From a checkpoint of a small mixture-of-experts model trained on Wikipedia: 50.4M parameters, 319M tokens.
Below are experts of layer 5 (counted from 0) of a mixture-of-experts language model. Rows are named router (the router's row for the expert), gate (a neuron's input weights, with its number), up (a neuron's input weights, with its number), down (a neuron's output weights, with its number) and show model dimensions 0-255. Each number is 128 + 32 x the weight over its row's rms, rounded and kept within 0 to 255. Numbers have three digits each.
After each expert's rows: a language model's description of what the expert responds to; "comes after" lists some tokens at least twice as common just before its tokens as in all text. This comes from a sample of Wikipedia text that the model never trained on. Tokens count by the router's weight.

# expert 54
router:153092104118107161087105090141129179160173157151114153148175172064139108117149071105093076171099110117147152105152108096142147146123172100101144092161141097112164183112119160153077112101173123117179101164154181159130126168141084165167120111177150137161159096107154144091150184109123100102101132112173106103133106147099134162149080083158105152149120175168079107147103112163117147098159164090133137095101147136166108133156097172142089091101173103092171092075170148110152105148156097159130151070146140081123094150063176157101109163122159130141078106110088091097170151082111165182156146178148087081169071115151076089163115071175153173103054167121117098080115092159148126152122113150110141091179095106078156097089080124162096104151090180130118157076158070106143159098069165
gate0:139143120126144103128111148208137145136123112054092130130130158067115149141090146098138163128194133116122091142121134103185128141116140183143168091207099122129164128063117099114089155145086089102110129090111246085166152133166120145076065098161246099141141087166147121146105136130141135141120134175177123208113110141163104142142098130089123127115099131106132088076126126125107154154163193122142100118166101137164127119092115146173109126110067086137159066144135192150140138182088174096158151109121111150091097160088110133145154119157133111137156107093079137128150189072120090127045142144172136092163129109101118113192081082093149081097134155119154106170093131088134077090179140075130092135174148144111097106077167136148116155131157147084147104102134098123084129162115147
up0:156115127093099152124142134121132142067135204089158145158133101155165107182083163067150158123121154129105129123133100092099181204157104137176175151076129135109096082070143098121168144174113137186135101113162160170148135154145118156161093130120114123142116112162058141095141181165142174150051153155085178068122134113188180144133145149124080167127134178152095137141192150093098148097157155115124103149123190130133148144120170096112162129147089167117128117154085128145143185157156163157054192131179155115158139150081120129137138164123154076136124099104095104158080123153087074194159111106136199115097108137150156104143115115143104159140087151221152157156145087091115139201122113151138185199093123099087091134162193100151112137120170090106141113105102109174140131143154147
down0:131129107136146089075101104114101104194184123090122106151111149118120156160117138081145070140102077166095127121107110138149212156096130162135156153140138188175127129154086153163110123119148085157129180082121124135093172141121114140062116148086118149130214163125051102180112090110137125097162186112129078158100123225153116171159130115152165137078141155177134089164123148114132135158097121178103114054132102120133130162180155197134139151126130149141104162112157150123162194043110143136128096140169138133163137085071131085112090083122139171125182077126143109127108117140167114124152102101118059105152113160051100109127065110124106099123130065171071125111064137123147172153113103122131159171141149106139131158146100188162072157116128120133150090141114079127124166159124046
It responds to: Digits and codes in tables
comes after: " S", "S", " f", " F", " 19", " H"

# expert 46
router:151131124142121122119096042145107132156138123130131229106138151067114064122185110096109099137125143135126154117138131117179157148122128128116097119162146101119122136088130164120077143131133185135134127151188199177129143143178080191134120064159126168136184116134131163110198147130143122072110132151125142117147093140100104115154075059114109174119108176133115126208112164122164163112127196141195115126075178124130134127190085146118109082116195142136125111122119143150150102136132089206057150105160156128106127214107125170102140128120144148117079097124133065135165121103106202132148174125150106133162083127146070070118104133144111119123091151097147129093135050126171125162137051202098124056117092102119146063122155126138106084152125137133147155117131067109132136149125172
gate1:100167175134088230211147165091141074181124104108102136144143129120149137094187130188123141160068108108153080155127121134129162106077096132109172128110162146126137111117097116123156104108120180138136141170114111106161129078153135122152139128119123093074176114091167135096167159129091096108085127105065139131145148149138088069151142171163134091143137146147158184181131140157176145119121150160130138152134088120119094176200147116057132061175173028102155071158132126190130166137172125116121143120052113186125209162098117127158132104120160168144098114120090151134170089113135128148111092092097153092104139110115179127144093169165222104101127132109161119113142128171084138174153065087136143162165120167131125189120140172110133136097119092148166079163119160118121091142120153
up1:082126193162116132109129103145112124108120120094135113086136193168147119145155134131118079145108093113134186155113111124139106138120061122094141124167143101181126100139153138154164168116095162131052127162097103097089125070161149116158123105114148071164075130111129108141111137133182137161074169134144124102096113100139108165070101163154112198149205204186134117148079206084097158135128166142069045134142143123094111110079159099082123108148120125093109096133107140125167127087189139128135079074114156150095098130126143151104155158094094124142124163151123178071143105093093106100113123128073170106081125100148181153141139138186086150137134157087167117164103087160126152205107106098160168129149154072189105113172101119069060170144107127155147143161159169132077070129081162
down1:189158148169148116146107094128155136125088127126144137070092123165146115110107067108062152153099132158124170090184132114054133136059134099079116228116170157136159120105137149118186095161107126124162088124187137079113172116119175132134143120081084133165126177206105147133074112103129177174100151194123150141142169116187154145084166132128133095122171139122102146143128126162130173150106136147123129114148109087121119122153085100067137125192147139087107074188115133127166113152146166135123086121159088137137075137110169126148222241077119156153136118157151147183174069152139138137180172089127178082116116122076137120103165122149069115127100124141135133136138101101104134124098098181137150144149127187096161113129081132170120137127091183159125115162116102120104117202119147
It responds to: Digits in numbers
comes after: " |", ".", " ", ";", ":", "–"

# expert 57
router:170058124117051140082117096126143155159126159141108135199139155104151076111190117123085110170111138134101148114151143067175144134110149135109143090136149094090148108123125129143143158173162149076155141142140181127187202178122105122143145103145130194171147120115197178132143129090193114122107116172131147154138144126073104119118100083145102166109116185189095107194068151184192153113127106056175156120148134144151180099146073135206118127123135135147123095135183201121115082134130055168135142089144152052096113182118124147146095171128126142136071144074118120114162138119145138169134143200164117096165131079127116124140086143123106141124146133061110077140131108139197130153142087168126187122134112097104108121097108149129127132098123164073151117118131062069165147146141149
gate0:114115099166119125098137117158159095124109145123143097117131226128073125092127125134136160093099127087168106088139145075173120130148085099139213100132098119160171167156194130098092146140147140106074083180155131100118107149068067162161160156097087194149112118100161109085076125103171161207171163144164142148120081169176115138116146172183070100084061138137085147165134113136107097093150156112114090181142114083071113132111210126177138116151131148119092129094105086156145137139116115126155134114076104150123160159197117082151071134057109126104099107086149102161120175105181121113101129193158081104147149111119127090131074131145113132076100103117154135139138095078115102095182112159093176105137103127128130145177132137114127088149043083137145106109135091092147132126136072
up0:134116137148146122161136084130159139142083152156099139102137185093122136087112141153138147108123140117140116111134163086157124113140039091105206078129071112145158132176159126105107151155161126156095069150167161123107134130079093105133139158074105169160145151106136104091105140112168165185155191108149169168156100124167084188137112139121084146102073158169102140182124124114102099090123153128141065187170114108106129115132174166199103140129141155074104088089120098116115112112121095126201154089089128106115151152200127072189038096081123127127111110067140141132084140141174103143132146158130121100179157122104100123130087129157100128068080076145115104113147142071151095099154118135122140163107102064137120176202187101127128102161028099175159090120144095150170125080145117
down0:129169103158160105131116091125076142185128152176052138148163114136105137081146138155073126094164137114134123115173155160174116153136087048105106152143157086124100142108083129055163149188135126159151119088100100120136097144158145110130076187156172077043096139115101088159124164151134150113192150117142092158120100082163122109117108069148195096132080118183121170146140185097182079130103132090112126155154058209170137070130092097116141164124086172138106165117150151157128121125092161115138155150112113098066118119144153139127122074140150141140177119149110130177108088084110154186135150131090071072086110102104106139089119134161159100098129156115155112165105182134128107140108146116139129164087138121122189184151167027145081141055136120123162142162104110161140110111085128
It responds to: Determiners before nouns
comes after: "'", " is", " as", " with", " and", ","

# expert 19
router:155102099120089169105122109140104151156128140132120151123172168073149105130152075104112097161092117129138188127153097107145142156122170095118133089168155089100156172110121171146088115132164143119172104149136191141158109166108067158170114093164163121154158081116170148079162183095128112110097134106164081108120112139120123152171083094168114133145120188191074084154108116159121160111155160082137113104115111145170147108179079149132098093135174093097175098076151163125158113157182117167113175061159137103102081148071173164117101135095163133134089120113086091099185149069107162160147168204164086089154086087136065095161118074175160166104072164096126093090107092164154113143108100144103150080189098126083159099081094123176099095139100178138127142102163094110166143113081160
gate1:149127095101110101134136068143139135102172139207096113096099127105031078149139130134168157143097180104136155118149114140082157118104150131135144103103166113102123081139127182125141160183171116162153130130138122147208166095209149097088154082148149111113199150121182122140119129139181107146123181161138136143132146146182138153137134101084173132118099136074093138135168091047113154100108113151120121087182112164226118125159147192136147110119124134135132144198101133102138108138138053175137078162160169124113093128183146122146099105101155120127070102169108066161145142158185056180171157085189082142096125112140146104118110133140143118120082096119123082161128066151097116081114174184120140164103156112088092165129082128122131106155090170164165075094138135120148095125141170
up1:163137129162179161058090158141120127149140096132101121095144127213120107144126111103116144103117084129108134110112168169177151165111053119142128076151185111140142142155175103128097106134085150084202190192135133127108161114146138145165097120137065109118089122167129172101167127191119146097158126155134128138113115151136092141144156154156126125171125148112115173105127215118056040144163141129118097098155158159132139106154089145121164158125132136140140100138129075125167106091092109142115097188141069132128137198146132073093128197130165155114163151157110146103103131150039138147153097161077131115121139098147141185106096145172146109087196106150140181118096113082129152118187039181130115139052048131120126161098128153125104141132136162175143119112130173100160202120116161
down1:136157146117144107123134131141102111169178117123124141091123114151138215176055198140128149154111136127091157136134170169132150102175143139084080095132119156119118163139128127152114126173114084063068100093079137128095122065122120155090139114068140140113125119101146152170126129183169164134134136186100165193140142123159101230109156180138136105132102147134143131101132096105063158173131114080109108117102088159115100142197116120109109162170107130107102118123100122116134149083131136106125094123094105104122112117170206166175105085184095132098222113168155154107164110142135080131128081173150101104112155162137135135102092073160122121121127109098145119111109196102094090147193148116125168110094066180123153135179097103119138145101124159154144014194105097182151133165086177
It responds to: Relative pronouns, mid-word pieces
comes after: " ", ",", " |", "-", ".", " ("

# expert 12
router:168080123124130172107145080176123151177190123171127209140145106127121122100155122118141144172103113039142164096156102125117138141119148136106049068162192130113204162130112171129125089157136122100115099127100145137141109111143120138130126126166149124163128114110183129081120117092112123142131121171176092113134126152122127139161098125118123146124056180142084131158111183152125130111161196114152156092115152194175123163127084153114087104167194135075130111092180169101149072116165113119075203120134141092120128124113121124064138160135171175104132110086131143143135113110099122139108173168147127177133117163132124106185061135142152151051113150098147106128135142142140110051120149207097142110167060093132091078123157127125111098118133114079111106000141106111144134058120127
gate0:108145155192159122110171189106213150157114067124149152120167173144133116129116153082164088157081119120159157098174149125134141148144071136138108116122107139161148112109138160082162221136086100111108098115131128088114143102128132090115129072164141132139113126203180189028130183133091097108105159186152113147127117157099135081146178141096124100136062170110139124110063140140126174152144138076148159160145164129120157157165139192114154109166127130129097126122124074196125136083082133096086190164110126129131137146126113109127131165161086076106125059136157077172116094109190187107072092145147118100141163122145084153106119107138134118142121130127177132184161070127164108142102139110127135138155073177181163158091117137112160129133125174122106108044219128090147154131114150
up0:097138162161119151100136171091178135140119085144122143108164159153133114110146174073151106150099090113116172156145131117116135133119139129164095126143094165158129118094110146094166196133106130095094054148143120109141117135137113077098142059176180138191115126147173153094144170145088101098129132166112095160124151145125157087118160172100132124113063205083162156109118140104132144170133136069168169124116208129093162163162089203146146136169136083125125129127126117195122114085077174123075151190139173099135134147150126137136104123156106090105101041125170101124101100114203163125107109102123130081142214144145111123118145131102152121158139140124172189180162049184165094187060171122127108105159061160168138148135132137116117133146134138150122088058179129078121170119066114
down0:116121106123123122142154077122101113110170126079132077133154091157134168140161104100135130155090143122174121090161168162162075122149126137154165100159152128160145116106101125105059110137079147205155145080163100100143109109151172109075047125116126119189125088176103112154112094098131171088175148156141082133182155142101108044180189156096173129149112078166034113100136124210082127095142141120131113118108151126085140154133175172207152135134078130110107155144191130159146103114162126085145188106179139162120136136123087158087084167168133161162125088107088129153074149132154082104110108110133083137091115150178117134076109140085128042161140137151180133078095170118166158142083148129121136122141143149069151100121154088142161114158074098062141164173127122155146121119088116
It responds to: Articles and determiners
comes after: " of", " in", ".", " to", " on", " for"

# expert 47
router:134167132054122172140129100194100190146173126200151130135137120064157118161138122114074113130060110096142175116193131102097118223087157112081095121200204129128140129114049198144101046143127128058193134119156157135167139147137105156142155095165131156102130114036183139104135128121162146100077164144123126111155065164147133139115126092113076183130081125136089116176054187176154130150134127104116106122110095174156170194146121154134091129127131087116166094100149152065142122138139134131107149130134111136128128135127167123124097110083141123132128098066126122126196165099102150172135135194140114123173125096143116112185117116112160152096082164139112076144103139144123083109135160154048119142165125144082167103118138183136134112111116122135140137152148088125162111156123122
gate1:096150135170119135091192125106140146137122097103146130123118171131139132125193119093184119100161100186112084138135120178172166111072120109179130102196173122122101076160131130183134123150195121100103174120113169178108120136133009099186116123145108110138148091114104157084140191167097151117093137158131132100147153116152121146170158121100086121099123090080155170159121085120174162088160083098160152118121175169178154092165130159143068137117153132115135194118152116123149130142171193137082147120136123136077117136159109136098199159133144167125123073095142156159111146166139207094052105114152136105060108117167197092167110166112082163163182115150075094158116118106154086145145131153124141110156114090057118056114048145116138102121127124094148131157149158113118144118152155
up1:147171120229121087125176118120115120164094098132172141078160158059163154137122150129139119150147138139137146145125172138138129105106112106189103120118100141128093142166166111189128140080135140102124133063146148145093186192103099152211082157200120141110138139132095145118128115131042123159098147128184145104149148186171185179179199137143084117091158119104105172117088061090152165138149133155151149066146118142160163140111166159154151106135155088121154181140118133206100092114173153208104142128152080130118124115146161168148172160134100144103125094107142143151108107156154144098121114138175121165030139142141159139157138100129185107171102148172108177140134197083120126126153074083110092104122120139087105072125084060120094132123124145108132092144086153126070145134097135
down1:155132082182154118140061138155180084116183087187097170030131111093177142153129136096143123172139066110124150182167143174140097128127128101193163108099120108144069116132213161164117155118132136060199133047141200135102162113151132193094080125091133128109166116147106136188120152167110124095178164105103134132150114140108171129121146161149112124194149100112145155079093035127093119134114148181093085096150112095065120097086113109119163037137153093151120137189103131169165131186083083136135127134099145132096106168177157150124135151111127146149146118035152146077151121134146093110174089124135136168117188179111114135118127086121135088112129127126129120081113148135145125114133124111136182139138124121105106126129136077159122180155159161122140066134142133156139112130139137
It responds to: Prepositions after verbs/nouns
comes after: "ed", "s", "ing", "ation", "ted", "ated"